Experts of a small language model.
Experts: 160 experts in each of 14 layers, 4 picks a token, a shared expert of 64 neurons.
Training: 315M tokens, 9623 steps.
Below are experts of layer 7 (counted from 0) of a mixture-of-experts language model. Rows are named router (the router's row for the expert), gate (a neuron's input weights, with its number), up (a neuron's input weights, with its number), down (a neuron's output weights, with its number) and show model dimensions 0-191. Each number is 50 + 15 x the weight over its row's rms, rounded and kept within 0 to 99.
After each expert's rows: "raises" lists some tokens whose logits its average output raises strongly, later layers aside. This comes from a sample of Wikipedia text that the model never trained on.

# expert 47
router:40 73 00 38 57 57 73 52 22 53 39 55 44 58 56 69 28 26 44 63 33 26 58 28 49 43 43 42 32 71 55 49 36 36 53 36 67 65 46 58 56 43 47 44 61 49 56 64 36 46 57 62 77 31 57 47 43 53 55 66 23 51 58 78 27 58 46 66 57 58 49 57 71 41 58 52 53 43 41 40 42 62 39 66 41 48 28 68 48 37 71 32 51 42 48 42 39 71 61 61 68 67 43 44 54 46 43 58 85 48 41 60 76 40 44 55 41 55 37 38 59 59 58 40 47 47 28 39 43 48 56 52 36 49 26 44 46 61 71 67 73 67 62 33 27 38 43 84 71 67 47 38 63 66 45 69 55 34 19 49 51 53 69 57 47 52 31 67 46 83 51 51 48 36 60 76 47 44 37 43 51 55 19 00 39 39 57 13 56 45 73 64
gate0:43 51 40 54 61 50 48 59 28 42 46 66 05 44 55 27 53 58 63 36 51 34 40 51 51 60 27 55 53 67 53 52 29 46 68 65 42 37 57 52 37 56 45 51 27 35 48 57 49 54 62 70 61 77 67 69 51 32 74 55 69 57 34 42 36 37 71 52 53 44 72 57 48 41 56 71 52 23 32 57 30 60 36 40 41 31 57 40 77 50 44 49 37 52 56 54 71 43 59 56 33 41 36 56 82 44 45 69 75 38 52 70 46 36 47 56 50 30 43 48 22 34 61 69 40 44 53 63 40 53 68 27 44 38 64 44 49 58 50 41 55 48 65 60 63 52 69 49 54 59 86 35 63 51 50 74 04 67 26 64 33 21 66 40 40 80 27 43 27 53 37 79 48 28 84 62 39 47 49 29 32 21 62 70 66 65 84 49 54 21 66 63
up0:38 84 44 39 62 31 57 38 49 59 58 42 65 37 57 43 41 63 31 52 25 67 32 28 54 75 55 48 56 43 35 51 92 74 48 62 44 22 42 47 42 59 21 56 57 66 45 43 40 53 42 65 49 57 41 21 70 56 66 64 58 49 47 24 52 56 23 56 62 60 55 52 44 67 38 32 40 30 96 53 81 52 99 47 46 47 72 50 35 33 15 67 54 47 40 66 35 55 26 57 37 69 36 53 61 41 60 42 58 40 50 51 56 40 33 47 39 73 77 41 74 49 71 44 69 78 59 64 58 60 59 29 77 62 49 58 47 45 44 25 70 58 63 75 46 57 49 54 43 65 27 50 54 55 31 36 52 51 53 27 59 70 47 68 49 20 47 68 56 34 70 36 63 49 28 65 45 32 60 57 65 39 67 29 59 65 57 42 40 52 65 31
down0:50 30 42 55 48 47 74 70 32 57 31 47 57 62 76 60 68 41 32 80 63 41 30 79 39 60 64 57 58 43 25 47 86 38 58 65 76 58 30 69 49 47 45 65 49 33 72 54 35 52 74 26 50 33 42 44 83 43 57 04 38 41 32 21 51 42 35 24 35 70 50 62 56 42 52 67 33 41 48 42 63 41 59 74 37 50 19 66 59 51 41 56 51 44 36 45 15 52 35 67 51 42 52 48 58 46 15 30 32 53 67 48 29 51 63 52 58 45 43 59 43 44 58 48 61 47 21 59 56 43 50 18 55 80 41 49 53 65 35 25 40 24 44 52 65 47 65 52 58 70 33 31 64 43 58 36 79 32 59 44 56 41 56 66 65 45 63 51 33 63 56 43 37 42 24 65 12 72 53 64 37 54 53 75 55 36 45 60 57 38 40 60
raises: "ore", "er", "es", "ester", "amp", "ings"

# expert 7
router:38 50 02 62 51 36 54 47 19 46 31 49 26 59 71 39 20 67 52 73 51 40 44 46 29 57 77 41 45 73 38 33 49 67 80 46 35 54 52 46 53 43 53 30 59 47 48 55 51 46 51 47 79 37 43 33 41 32 51 50 40 27 64 69 29 44 24 74 29 34 25 67 47 28 24 46 66 43 36 69 50 19 58 56 42 45 74 57 49 31 47 66 44 47 55 48 38 36 57 71 53 73 51 41 30 76 38 47 67 35 63 59 62 37 60 52 51 48 58 43 61 69 42 20 66 66 44 63 33 43 41 48 40 25 40 41 55 24 56 43 74 24 54 46 70 53 33 76 68 53 58 49 24 57 48 74 41 40 25 39 39 52 67 85 39 48 40 71 44 62 60 24 45 36 58 78 39 52 64 41 42 69 39 21 59 37 61 50 29 41 35 50
gate0:72 50 40 60 52 33 46 45 40 59 46 59 54 64 68 32 65 60 63 46 75 51 31 51 59 52 48 61 61 13 52 53 72 63 54 56 65 64 63 43 68 50 28 66 41 51 54 25 32 37 39 55 62 45 58 26 41 70 66 52 68 46 66 21 60 33 12 34 67 25 49 53 37 56 58 44 54 37 50 57 43 55 41 37 43 74 79 42 25 45 30 64 38 58 65 60 46 63 65 70 45 80 47 49 33 46 57 68 45 71 29 52 33 46 14 59 72 69 60 45 52 57 41 75 34 41 55 81 29 64 67 28 44 59 48 16 31 46 54 74 56 37 67 63 45 41 50 36 60 56 52 37 62 59 46 30 46 64 32 70 41 39 61 48 29 63 38 61 62 45 33 55 72 51 70 60 19 49 59 50 72 70 56 42 61 47 05 59 29 54 74 87
up0:25 38 46 49 45 60 52 52 63 48 56 78 63 63 63 64 68 51 48 48 22 67 63 39 25 61 42 64 50 42 69 62 20 52 73 36 62 69 42 68 50 49 84 29 49 41 48 63 20 47 62 43 54 54 57 74 68 43 33 44 51 83 39 44 57 48 52 52 54 64 83 68 49 46 62 49 53 34 22 58 55 77 84 40 56 49 39 50 67 58 61 42 62 48 40 56 43 67 31 51 37 88 49 59 55 20 51 32 55 53 51 40 44 44 73 49 40 55 42 32 38 55 59 46 42 72 69 76 74 60 63 42 35 52 70 50 56 34 33 63 27 46 42 52 31 61 80 37 36 27 64 69 23 56 53 46 49 63 50 50 65 41 25 42 26 11 58 20 42 59 23 52 43 43 52 41 66 83 51 49 35 36 51 65 55 65 68 70 58 59 09 50
down0:34 59 17 39 39 70 64 62 49 61 67 80 60 75 45 61 42 47 32 35 34 40 62 61 43 69 49 57 83 53 61 23 47 52 29 55 37 48 52 37 47 48 42 64 56 28 59 45 38 48 17 54 54 43 34 32 57 52 34 51 52 31 48 53 77 35 23 54 71 39 52 48 35 39 86 38 55 70 62 31 44 84 39 28 42 54 42 72 59 11 49 53 56 47 51 44 15 41 61 44 45 47 42 64 32 40 61 47 45 64 55 48 49 41 56 50 34 61 17 65 62 37 45 36 31 59 32 59 47 53 55 21 41 90 67 53 63 51 31 66 39 50 46 63 36 44 43 49 60 55 35 46 38 37 47 47 50 48 67 83 46 73 61 66 23 58 19 46 51 70 55 34 66 63 32 49 58 71 40 22 58 23 56 59 44 42 46 17 41 72 24 73
raises: "on", "ad", "at", "et", "/", "it"

# expert 55
router:65 49 22 26 53 42 51 62 71 52 52 49 40 61 53 35 74 38 64 82 24 47 40 58 59 65 57 54 35 57 38 40 49 58 46 51 47 56 36 45 30 49 66 40 73 25 42 30 58 57 48 88 78 57 50 43 63 38 45 31 79 80 42 45 51 45 40 46 81 57 51 59 68 63 31 65 26 44 43 68 60 62 52 52 57 24 71 37 68 38 65 25 33 79 35 64 46 49 33 57 85 45 40 56 56 55 55 46 49 64 39 30 58 39 71 49 61 53 58 29 43 62 61 29 37 41 55 57 06 39 56 75 27 78 80 50 75 38 53 41 42 49 59 65 24 59 70 55 23 43 35 43 49 67 59 73 57 52 50 61 44 48 52 53 28 47 40 21 58 45 37 51 52 27 67 59 13 23 57 70 32 57 55 31 47 40 69 48 50 54 31 63
gate1:52 59 45 49 29 73 76 46 43 40 51 42 86 59 54 48 24 45 31 31 50 75 20 46 36 69 73 22 40 64 65 57 63 30 57 38 56 58 33 55 41 78 40 19 43 60 49 30 51 28 68 64 31 49 56 59 58 64 64 46 35 63 59 61 61 38 24 52 86 34 46 67 62 62 53 61 38 65 38 59 65 49 34 38 42 57 42 48 51 67 45 56 57 48 51 44 56 28 45 64 63 51 93 69 86 49 33 42 58 43 37 52 73 37 55 67 55 40 40 59 35 93 53 38 38 59 63 52 96 52 43 76 39 29 50 45 20 58 58 50 29 76 42 61 45 55 44 38 15 48 54 50 52 46 19 48 47 43 38 19 68 53 25 41 37 55 53 30 49 45 51 65 42 55 43 61 37 43 48 36 45 63 40 64 52 36 32 59 71 68 56 68
up1:57 54 67 66 16 35 52 32 72 83 32 70 32 69 59 64 57 30 70 18 40 33 63 37 54 51 33 60 48 89 63 42 38 50 67 33 74 66 48 24 76 56 52 42 73 68 77 54 36 30 56 29 71 45 52 43 82 36 51 08 44 59 41 37 38 55 47 69 44 38 41 62 89 46 57 41 45 52 45 86 48 52 39 70 38 59 09 46 24 61 61 38 78 62 37 35 85 43 62 60 54 46 52 63 52 34 35 40 44 49 57 68 74 62 52 41 59 40 63 66 48 70 48 44 36 41 41 19 59 47 76 44 43 36 33 29 57 46 50 45 44 35 44 33 31 38 61 48 37 60 45 36 52 41 52 55 30 37 60 50 49 62 30 47 40 42 79 49 51 40 67 39 80 55 43 48 52 52 33 49 36 37 57 50 41 58 59 51 44 52 53 58
down1:53 36 34 59 42 59 47 69 66 29 26 48 59 59 51 53 17 49 62 40 68 58 33 48 53 82 64 62 70 73 58 48 70 64 53 31 64 52 43 32 42 39 33 59 67 54 48 74 59 46 75 50 75 47 55 47 60 60 68 60 31 50 39 39 65 60 50 58 45 48 12 44 14 47 45 48 23 42 32 65 66 74 07 25 35 69 37 50 44 70 45 57 57 41 33 30 69 37 39 54 35 39 73 63 43 60 86 25 61 62 67 76 35 79 25 67 44 61 34 68 51 36 25 67 50 66 39 36 26 61 75 52 33 50 41 43 51 38 59 48 53 58 23 22 65 29 47 51 36 39 29 51 51 36 53 51 65 39 40 53 47 53 45 53 31 60 68 59 51 37 25 61 67 38 36 40 50 33 54 58 63 58 52 84 50 49 24 45 59 34 64 63
raises: "os", "as", "es", "ed", "um", "us"

# expert 25
router:21 85 40 38 51 71 49 40 51 58 41 57 35 34 35 45 74 65 43 41 43 47 52 73 46 45 55 39 17 65 40 54 38 34 48 60 42 54 52 53 77 70 41 56 45 44 41 32 63 44 62 72 70 61 48 56 33 35 38 64 36 30 63 61 74 49 43 27 51 50 52 44 58 47 58 55 29 58 71 28 56 51 35 68 55 52 32 33 61 41 57 48 57 33 74 67 54 55 28 61 34 33 30 72 53 31 50 47 45 42 35 68 30 52 73 62 77 46 33 62 47 42 23 47 79 56 43 11 45 29 57 55 45 68 76 64 58 58 59 30 41 82 41 81 56 61 55 26 31 63 32 50 13 44 39 76 75 54 40 66 59 46 87 64 73 68 28 45 65 36 20 55 74 52 32 41 53 35 39 45 47 62 54 44 22 62 48 70 53 47 49 33
gate0:32 35 31 26 35 76 61 43 59 55 54 65 47 46 44 62 54 55 61 48 57 36 41 37 23 50 70 30 59 62 54 70 54 28 63 30 40 02 44 71 55 37 30 52 43 53 68 29 52 65 58 45 54 54 59 69 22 52 53 55 37 25 39 53 61 69 41 24 31 07 45 39 58 34 55 53 30 20 59 68 57 26 57 55 41 11 49 64 50 59 40 61 56 63 61 58 65 62 89 63 27 42 40 43 51 59 64 55 67 44 66 30 64 61 57 47 44 35 67 76 58 60 57 59 41 44 35 60 21 30 56 39 52 32 32 49 45 61 34 47 70 34 71 54 42 41 67 67 52 50 44 31 72 49 62 27 39 50 46 64 53 45 55 59 59 32 51 39 48 58 75 18 10 49 51 69 31 50 57 60 21 39 53 34 68 41 37 76 54 63 48 65
up0:47 59 56 22 42 28 70 01 43 31 41 60 31 61 37 52 35 41 50 54 50 50 62 27 33 49 61 61 65 49 73 58 38 51 58 59 51 68 46 45 26 40 40 65 65 41 45 26 57 51 66 29 42 73 47 69 55 48 70 30 35 62 44 30 38 51 26 30 75 66 54 52 54 81 67 32 47 27 57 56 39 38 60 34 63 70 63 76 47 71 58 39 25 42 69 67 38 63 62 41 64 49 54 59 52 06 43 77 76 59 49 72 25 51 46 38 41 45 23 76 45 26 43 46 46 52 67 48 36 54 51 58 47 63 45 56 43 68 89 55 64 41 47 41 30 69 54 22 35 70 80 59 54 70 58 53 47 56 36 31 24 41 48 43 52 30 54 40 24 63 34 30 53 36 59 41 58 64 61 69 50 35 54 44 39 63 45 37 76 57 33 66
down0:29 24 77 69 22 35 49 42 36 56 37 52 75 47 45 76 52 41 49 50 66 45 60 38 37 39 38 52 61 64 45 46 61 28 54 39 48 70 31 66 73 53 50 27 60 57 39 52 57 56 23 59 47 64 60 16 35 54 60 57 46 42 38 24 71 48 77 62 61 44 54 31 42 41 37 30 47 51 48 60 44 62 62 76 71 49 35 36 23 49 88 29 35 54 29 51 42 50 40 43 50 24 36 25 30 60 33 49 57 44 83 38 47 24 48 36 65 76 33 63 47 58 72 53 48 30 52 61 67 58 45 63 05 68 54 40 58 72 79 51 39 37 25 60 48 59 54 50 58 23 60 44 41 22 28 49 62 57 53 53 40 44 42 42 57 63 88 55 57 44 21 45 35 38 41 66 52 43 60 43 21 60 44 31 49 50 89 42 56 33 48 46
raises: "ower", "ers", "hys", "osition", "hysical", "aint"

# expert 59
router:52 41 09 19 43 64 41 53 57 57 69 35 43 40 43 47 66 53 34 58 52 57 40 42 56 44 52 32 61 47 51 59 41 40 47 75 60 56 56 54 48 38 25 34 48 43 25 60 76 48 35 84 56 73 51 44 57 55 77 59 64 66 41 27 44 47 51 51 64 56 44 45 17 79 61 36 43 52 40 58 60 35 74 28 35 39 56 59 49 72 44 45 63 60 54 66 61 36 64 82 63 66 35 47 40 65 75 47 42 54 50 27 58 30 63 57 62 69 40 57 56 52 76 43 23 36 74 40 15 42 41 44 32 43 57 35 45 38 73 50 42 52 55 55 35 38 35 86 46 52 43 56 48 61 50 30 62 62 52 65 36 53 31 70 27 63 48 38 59 43 69 62 62 39 42 46 38 76 66 49 63 26 43 00 65 45 60 37 51 49 73 55
gate0:61 26 45 58 47 35 45 58 49 47 62 40 63 46 42 46 39 86 65 44 36 59 37 49 68 52 34 49 60 27 58 21 63 53 46 74 46 53 17 69 58 66 56 53 62 38 70 56 40 69 52 68 28 41 34 40 90 49 64 29 87 72 62 82 52 18 45 55 68 74 69 24 46 53 25 65 50 33 60 56 62 40 64 50 44 32 70 43 40 65 48 42 79 66 44 59 44 55 50 50 44 38 43 56 76 32 56 44 49 51 51 39 51 58 68 56 51 47 69 55 47 68 37 42 45 55 59 61 41 64 83 63 30 80 47 40 34 54 53 35 41 89 53 48 46 48 41 16 41 31 54 53 42 46 22 43 84 27 50 46 53 28 56 49 32 63 36 56 37 39 51 89 53 49 55 39 69 56 48 40 33 41 11 38 38 51 68 40 62 42 47 27
up0:61 23 50 55 16 39 14 45 50 67 31 18 38 36 41 72 48 34 48 64 39 46 28 48 55 58 36 44 57 54 58 66 42 65 44 62 66 44 43 29 47 71 50 24 45 79 52 33 57 40 64 35 55 54 44 76 39 82 46 61 42 28 73 80 59 52 50 63 50 65 60 48 58 53 50 42 29 53 58 63 33 74 54 48 33 51 48 43 66 54 50 39 29 46 66 28 40 39 47 16 71 39 74 32 42 47 53 57 65 49 51 56 53 65 44 69 32 33 44 50 67 29 42 30 40 41 31 10 58 56 55 70 47 58 30 46 48 65 70 60 57 62 24 77 12 21 04 38 44 52 55 68 56 35 24 25 45 56 48 74 32 61 35 47 69 41 35 67 50 55 56 69 67 47 43 44 30 58 41 45 44 42 27 48 37 39 52 67 43 59 65 62
down0:70 49 73 57 69 50 50 50 35 20 67 34 27 55 43 38 51 77 55 16 51 66 48 35 71 60 58 41 49 52 48 61 37 59 35 46 54 38 34 42 44 42 69 63 52 19 54 30 55 67 58 57 52 73 40 48 47 23 59 28 19 50 52 63 38 78 55 41 24 57 52 34 54 40 49 89 74 55 51 57 52 60 54 36 38 55 58 79 31 69 44 58 41 66 59 57 40 49 55 44 63 91 53 45 37 38 15 26 46 51 35 52 56 36 22 27 30 51 56 55 49 26 62 65 24 27 58 33 49 27 45 34 50 45 56 54 32 33 53 53 48 35 38 56 48 57 50 26 52 53 46 53 41 43 45 59 82 34 67 32 72 35 34 50 63 59 44 49 94 49 58 53 85 39 44 35 40 62 67 25 44 59 45 37 69 60 23 71 28 61 69 64
raises: " and", " in", ".", "-", " (", ","

# expert 131
router:25 71 11 42 36 75 50 62 26 48 34 48 23 32 52 42 71 45 66 39 40 50 36 45 34 77 64 68 37 49 18 40 46 41 43 70 40 73 54 55 39 48 55 66 67 19 65 48 45 37 48 62 60 74 26 63 59 50 58 37 24 52 27 35 23 73 46 23 59 52 35 66 33 34 37 71 40 69 46 36 84 58 59 52 48 48 41 45 64 42 56 58 58 37 55 38 49 44 55 37 54 63 37 81 51 50 51 60 46 73 45 64 23 61 65 64 24 44 45 25 35 47 59 31 65 41 75 60 42 48 72 37 38 60 31 56 77 75 70 18 53 49 36 60 36 75 49 64 47 69 42 50 33 60 44 89 71 44 33 30 60 66 46 52 73 43 53 56 49 28 55 57 71 53 68 37 45 39 64 47 64 55 62 26 56 43 62 59 42 45 32 36
gate0:53 53 29 49 34 50 40 46 56 53 79 39 37 58 51 59 38 50 63 40 59 48 45 69 24 45 39 26 66 36 63 40 66 38 29 44 48 42 45 19 30 42 42 39 43 53 31 35 63 28 40 53 61 32 58 48 64 48 57 58 52 49 40 48 51 32 18 25 54 56 56 19 36 52 23 46 15 42 35 73 66 68 47 44 47 38 65 59 51 51 27 32 37 52 60 47 57 34 47 31 57 40 49 86 73 24 54 02 46 43 32 43 27 35 52 79 57 48 42 74 34 81 60 53 59 62 50 32 59 52 61 57 64 40 71 54 38 53 54 50 58 78 42 70 50 41 39 58 63 11 49 32 75 52 44 58 49 33 29 60 36 64 57 48 61 27 19 46 51 45 53 55 52 57 47 66 07 48 52 49 55 45 31 46 56 63 54 46 99 41 51 72
up0:72 61 60 41 56 39 51 70 47 75 41 31 40 54 61 14 57 31 69 74 67 79 74 64 50 10 72 62 52 48 31 65 47 53 64 47 43 42 58 56 62 54 50 47 61 41 77 50 71 76 64 33 55 61 44 44 33 59 58 52 55 44 76 66 59 41 30 74 60 37 55 84 54 58 62 68 77 45 56 79 32 31 63 52 75 41 80 58 67 67 55 56 53 38 23 46 24 64 44 65 86 91 59 36 42 69 69 76 61 44 50 43 64 33 48 45 15 43 46 55 62 49 43 36 40 41 41 43 37 60 33 40 36 64 55 26 69 59 55 51 56 41 62 43 51 46 68 31 43 77 26 36 48 58 60 49 58 67 46 37 60 32 63 46 37 38 49 53 50 49 49 35 38 42 36 20 87 63 59 61 48 60 53 33 67 42 47 68 40 34 46 49
down0:45 61 33 79 46 28 73 70 57 56 71 14 46 62 49 50 42 66 40 99 46 63 55 46 40 45 55 40 57 66 51 27 56 72 49 46 40 54 42 50 53 59 57 49 61 33 42 53 31 47 62 81 62 59 39 75 77 48 44 28 63 41 41 41 48 30 62 54 64 66 65 62 40 60 66 54 68 69 54 44 37 44 29 47 68 51 38 53 41 70 54 40 36 77 31 49 32 46 81 79 74 28 52 09 68 58 45 51 41 53 49 46 71 46 59 49 63 64 56 34 72 66 09 44 52 28 43 57 37 55 48 29 57 41 63 41 70 16 62 44 40 38 73 75 49 62 64 45 56 41 51 55 55 47 49 47 34 41 47 41 51 30 60 40 65 76 48 45 53 41 74 66 43 63 55 18 44 66 82 28 58 40 42 54 39 30 60 78 24 42 42 67
raises: "ly", "ically", "ric", "enced", "ed as a", "ral"

# expert 133
router:14 66 39 38 52 95 77 38 58 60 35 49 54 19 47 61 54 39 36 81 41 30 52 47 37 38 53 50 33 61 39 59 58 37 46 67 15 63 57 62 49 53 42 23 55 45 53 41 35 57 19 46 57 29 33 51 64 63 44 42 38 50 55 58 51 46 47 50 30 47 35 60 32 25 72 24 54 15 64 51 34 74 37 61 37 22 45 41 76 52 25 59 46 51 32 56 52 65 39 63 21 68 35 59 51 61 60 53 45 73 76 59 42 48 46 49 58 61 51 35 53 63 44 26 48 20 39 46 38 46 43 56 60 73 55 50 37 53 63 34 85 49 55 62 27 19 49 48 52 47 37 51 50 49 49 39 42 27 60 71 53 58 67 44 51 76 10 47 44 48 70 42 42 51 31 62 51 36 36 53 33 61 35 00 55 55 59 62 57 48 61 56
gate1:78 62 37 40 53 56 75 69 68 68 44 55 49 45 42 30 52 71 57 40 31 60 44 45 50 26 30 53 55 30 80 52 58 36 73 42 43 26 55 47 56 72 76 46 63 16 70 40 51 35 44 59 67 72 35 41 25 58 49 53 53 77 58 57 38 24 37 39 53 42 58 54 47 70 55 81 39 50 21 36 38 35 50 49 41 52 48 62 66 62 48 51 90 36 16 58 36 75 33 47 43 65 61 50 34 33 73 53 36 55 51 56 61 35 61 43 41 52 39 70 46 76 49 42 70 65 53 49 66 50 47 44 54 32 61 53 65 32 58 66 52 63 41 38 60 37 67 78 63 53 61 68 39 52 57 86 32 58 31 59 47 46 40 45 42 56 54 42 60 76 56 45 54 20 44 15 31 50 65 57 16 42 41 37 75 25 56 68 27 55 11 32
up1:46 58 59 49 21 74 58 47 62 75 61 48 55 51 52 67 66 44 41 64 38 44 46 49 46 31 31 45 44 57 50 41 25 44 62 32 66 60 45 70 44 61 62 49 51 30 74 43 52 22 49 48 45 66 55 36 41 73 58 40 38 68 58 34 49 52 27 17 35 63 79 51 59 65 84 59 73 43 53 38 77 64 43 50 50 48 57 57 58 34 63 79 50 49 28 63 44 93 56 70 52 57 42 63 32 34 59 50 39 72 42 61 52 32 40 54 69 59 46 90 34 44 49 48 35 41 47 53 76 51 24 40 55 56 22 37 11 53 60 65 59 47 57 33 42 41 52 20 52 62 72 77 62 50 58 91 42 90 60 64 50 46 59 66 36 55 33 52 46 48 55 37 52 40 52 34 42 29 61 57 45 53 34 27 67 29 15 77 51 42 60 67
down1:33 56 60 63 91 53 48 30 58 67 40 47 29 56 55 68 33 65 56 49 29 35 63 79 46 35 64 49 48 71 32 41 42 45 43 47 37 52 50 50 25 45 23 42 40 49 63 50 36 23 54 48 43 53 74 47 50 40 41 66 22 38 58 75 65 58 56 76 46 42 60 34 50 56 66 46 68 65 65 24 41 52 50 73 34 25 27 53 42 44 78 72 57 42 48 42 64 31 48 90 46 60 22 42 56 44 99 51 62 64 45 41 61 74 69 13 43 58 50 33 59 44 47 48 71 59 77 53 56 33 46 31 41 50 24 62 57 27 50 66 67 68 68 56 38 62 98 56 52 47 23 58 43 41 56 45 65 33 54 35 61 57 41 34 49 50 59 62 59 61 35 58 28 50 31 61 51 40 64 70 43 44 60 83 36 43 51 44 42 34 59 68
raises: ".", "-", "ast", "ear", " ", "y"

# expert 35
router:06 62 37 40 59 54 61 42 48 60 39 53 50 33 49 44 63 47 59 58 46 37 37 52 22 52 78 59 21 47 47 45 64 72 72 61 56 81 48 43 54 35 35 07 42 59 46 55 33 56 59 26 69 56 50 55 45 57 77 70 38 43 41 76 54 57 25 45 48 25 37 61 46 38 61 49 73 36 34 50 45 48 66 59 27 51 54 36 33 50 48 27 26 45 38 34 56 62 49 62 49 91 48 69 52 53 72 40 80 59 64 57 69 53 52 66 64 45 73 64 43 66 53 38 49 58 89 42 54 53 47 25 25 56 52 78 47 62 54 49 50 41 58 34 33 38 53 22 72 46 41 48 46 82 31 50 64 41 14 52 63 30 50 45 19 48 43 68 19 59 42 42 50 31 37 32 70 50 41 59 35 37 55 08 49 37 43 53 40 49 34 41
gate0:35 21 52 54 54 66 43 55 52 54 48 55 26 32 42 60 35 45 40 76 53 51 58 46 63 62 75 78 72 62 50 47 44 22 75 36 63 57 62 31 55 14 58 42 59 62 56 14 69 61 28 36 69 42 26 27 05 29 34 42 20 45 57 62 64 48 29 17 48 25 57 29 59 51 54 24 60 14 24 55 28 38 55 50 68 48 51 37 76 49 61 55 44 45 39 55 56 54 41 55 40 57 36 26 25 68 23 40 61 50 78 18 39 57 45 44 51 59 36 61 78 49 58 48 55 32 76 56 44 52 56 41 83 56 54 53 52 70 71 45 30 35 38 39 34 41 67 50 28 50 64 35 54 34 52 42 51 40 56 52 50 47 36 45 62 68 33 64 44 63 50 32 57 56 30 64 67 44 33 51 39 83 37 42 44 61 60 50 41 52 58 47
up0:37 27 46 42 59 42 45 50 58 40 54 46 48 37 33 47 82 68 45 61 55 49 35 66 62 68 50 36 45 65 60 48 22 71 41 40 57 69 62 53 68 44 49 41 55 44 72 55 69 62 53 54 52 34 45 51 13 29 63 50 40 38 29 38 59 59 42 27 49 56 49 59 45 60 43 56 36 39 25 30 36 25 44 49 74 60 64 61 84 61 58 41 49 32 28 46 34 59 43 27 37 45 21 12 47 85 21 32 58 59 29 41 74 56 52 58 67 63 43 66 79 63 37 30 56 23 65 33 46 51 33 66 45 36 68 73 82 52 42 48 28 45 36 45 34 37 48 23 10 36 52 63 44 39 58 78 59 59 65 49 33 29 51 38 30 45 50 55 69 44 39 34 72 52 52 61 48 24 09 49 37 58 42 49 49 65 38 54 72 63 39 42
down0:29 65 45 55 50 50 29 37 28 44 42 25 50 47 98 53 43 37 53 48 30 51 51 59 37 48 46 47 17 65 33 62 48 53 57 58 58 58 62 56 54 42 29 52 77 65 56 62 46 38 82 57 13 43 55 60 91 66 45 53 62 51 61 42 55 40 62 74 41 80 33 68 43 48 63 43 62 57 52 41 44 46 41 83 72 47 35 39 39 33 79 41 47 75 63 46 54 52 46 42 55 77 46 47 60 56 68 80 57 50 68 54 41 34 33 58 36 44 46 41 24 36 35 45 52 79 37 48 60 57 71 26 80 56 35 48 37 53 70 45 35 38 68 20 38 56 46 36 43 71 43 31 47 31 53 15 35 61 64 20 45 73 40 63 51 27 50 59 26 44 51 58 48 48 30 25 64 53 69 45 50 53 33 68 51 34 13 38 35 45 67 38
raises: ".", "all", "ass", "ad", "ust", "re"

# expert 62
router:67 42 36 38 69 84 63 27 44 50 62 44 40 63 49 74 53 44 53 54 29 65 51 58 18 98 52 49 37 57 32 74 43 61 78 71 50 78 83 51 58 44 54 50 33 56 51 40 44 72 53 42 57 70 50 64 65 54 75 62 47 76 66 48 43 51 52 44 75 47 43 38 34 51 51 56 60 27 56 25 55 41 61 30 36 34 58 44 64 62 30 43 44 72 53 53 53 55 34 77 49 50 68 55 65 57 58 34 56 49 41 31 51 91 49 54 42 24 40 46 44 31 31 53 56 51 45 20 46 63 65 41 35 67 76 35 54 33 94 32 49 58 49 42 80 46 53 44 63 44 43 38 25 33 42 41 39 45 61 37 67 47 68 53 49 62 58 38 71 50 50 40 47 24 53 40 39 47 17 22 47 46 71 28 52 71 39 57 73 54 15 47
gate0:56 41 27 53 46 44 27 59 52 21 64 39 37 74 68 30 67 34 55 56 32 58 73 25 40 55 46 58 62 33 41 79 56 53 56 35 59 47 76 41 49 43 21 66 52 45 39 51 50 43 49 59 49 57 64 30 57 39 41 58 43 47 58 43 76 73 37 40 57 49 33 34 73 72 61 71 68 35 56 61 58 45 57 59 32 61 36 57 77 51 36 40 49 47 18 71 66 65 53 42 63 68 83 56 58 56 74 26 84 50 58 54 80 25 26 34 38 54 27 23 69 34 46 56 40 46 27 52 13 53 22 67 44 56 50 48 30 51 67 41 78 64 45 42 51 51 49 72 46 66 45 31 07 48 57 63 61 23 51 32 67 61 63 49 56 68 47 26 68 55 58 26 67 40 63 49 48 67 41 38 61 36 36 21 45 54 41 49 46 31 42 42
up0:73 52 35 33 62 59 28 56 53 45 64 65 52 43 44 40 59 49 52 47 45 47 69 66 52 41 46 59 72 45 48 56 61 65 32 53 31 64 52 11 29 24 35 43 41 85 27 39 61 40 48 32 57 64 56 43 76 32 36 53 78 45 59 49 50 60 33 28 63 54 61 43 28 48 55 49 41 20 75 54 69 53 67 51 47 54 55 13 39 68 38 28 27 55 45 51 54 47 79 55 28 68 54 62 39 62 78 71 60 51 43 61 50 47 40 33 51 30 50 63 59 15 39 70 44 38 62 55 20 60 36 47 81 80 48 43 29 40 33 53 72 68 31 47 52 50 53 38 82 49 55 36 48 30 67 79 30 49 55 37 42 06 41 46 55 41 63 44 58 51 52 34 57 60 47 82 50 57 48 55 75 38 55 34 58 32 57 39 31 73 81 58
down0:67 56 88 46 56 47 23 61 61 72 49 49 19 32 36 40 55 72 26 46 48 53 48 39 61 77 40 64 50 61 43 61 62 38 28 74 44 41 54 59 30 64 40 53 49 61 76 62 52 68 44 10 25 52 68 46 61 29 67 50 52 46 42 76 36 47 53 52 61 36 54 53 35 32 52 66 38 61 66 30 76 80 52 53 63 28 33 50 36 40 57 69 48 59 51 51 54 70 38 37 58 67 44 46 29 39 60 24 62 76 52 54 54 47 73 46 63 35 51 57 46 27 55 53 39 48 54 69 79 23 47 49 51 46 47 73 67 45 78 72 75 37 39 42 55 86 49 34 51 71 68 67 37 49 51 81 52 61 46 48 69 59 31 85 67 39 14 48 60 72 55 52 75 51 57 51 44 52 63 75 38 41 34 63 60 58 39 23 25 48 48 62
raises: "-", "–", ", ", ".", " ", " of the"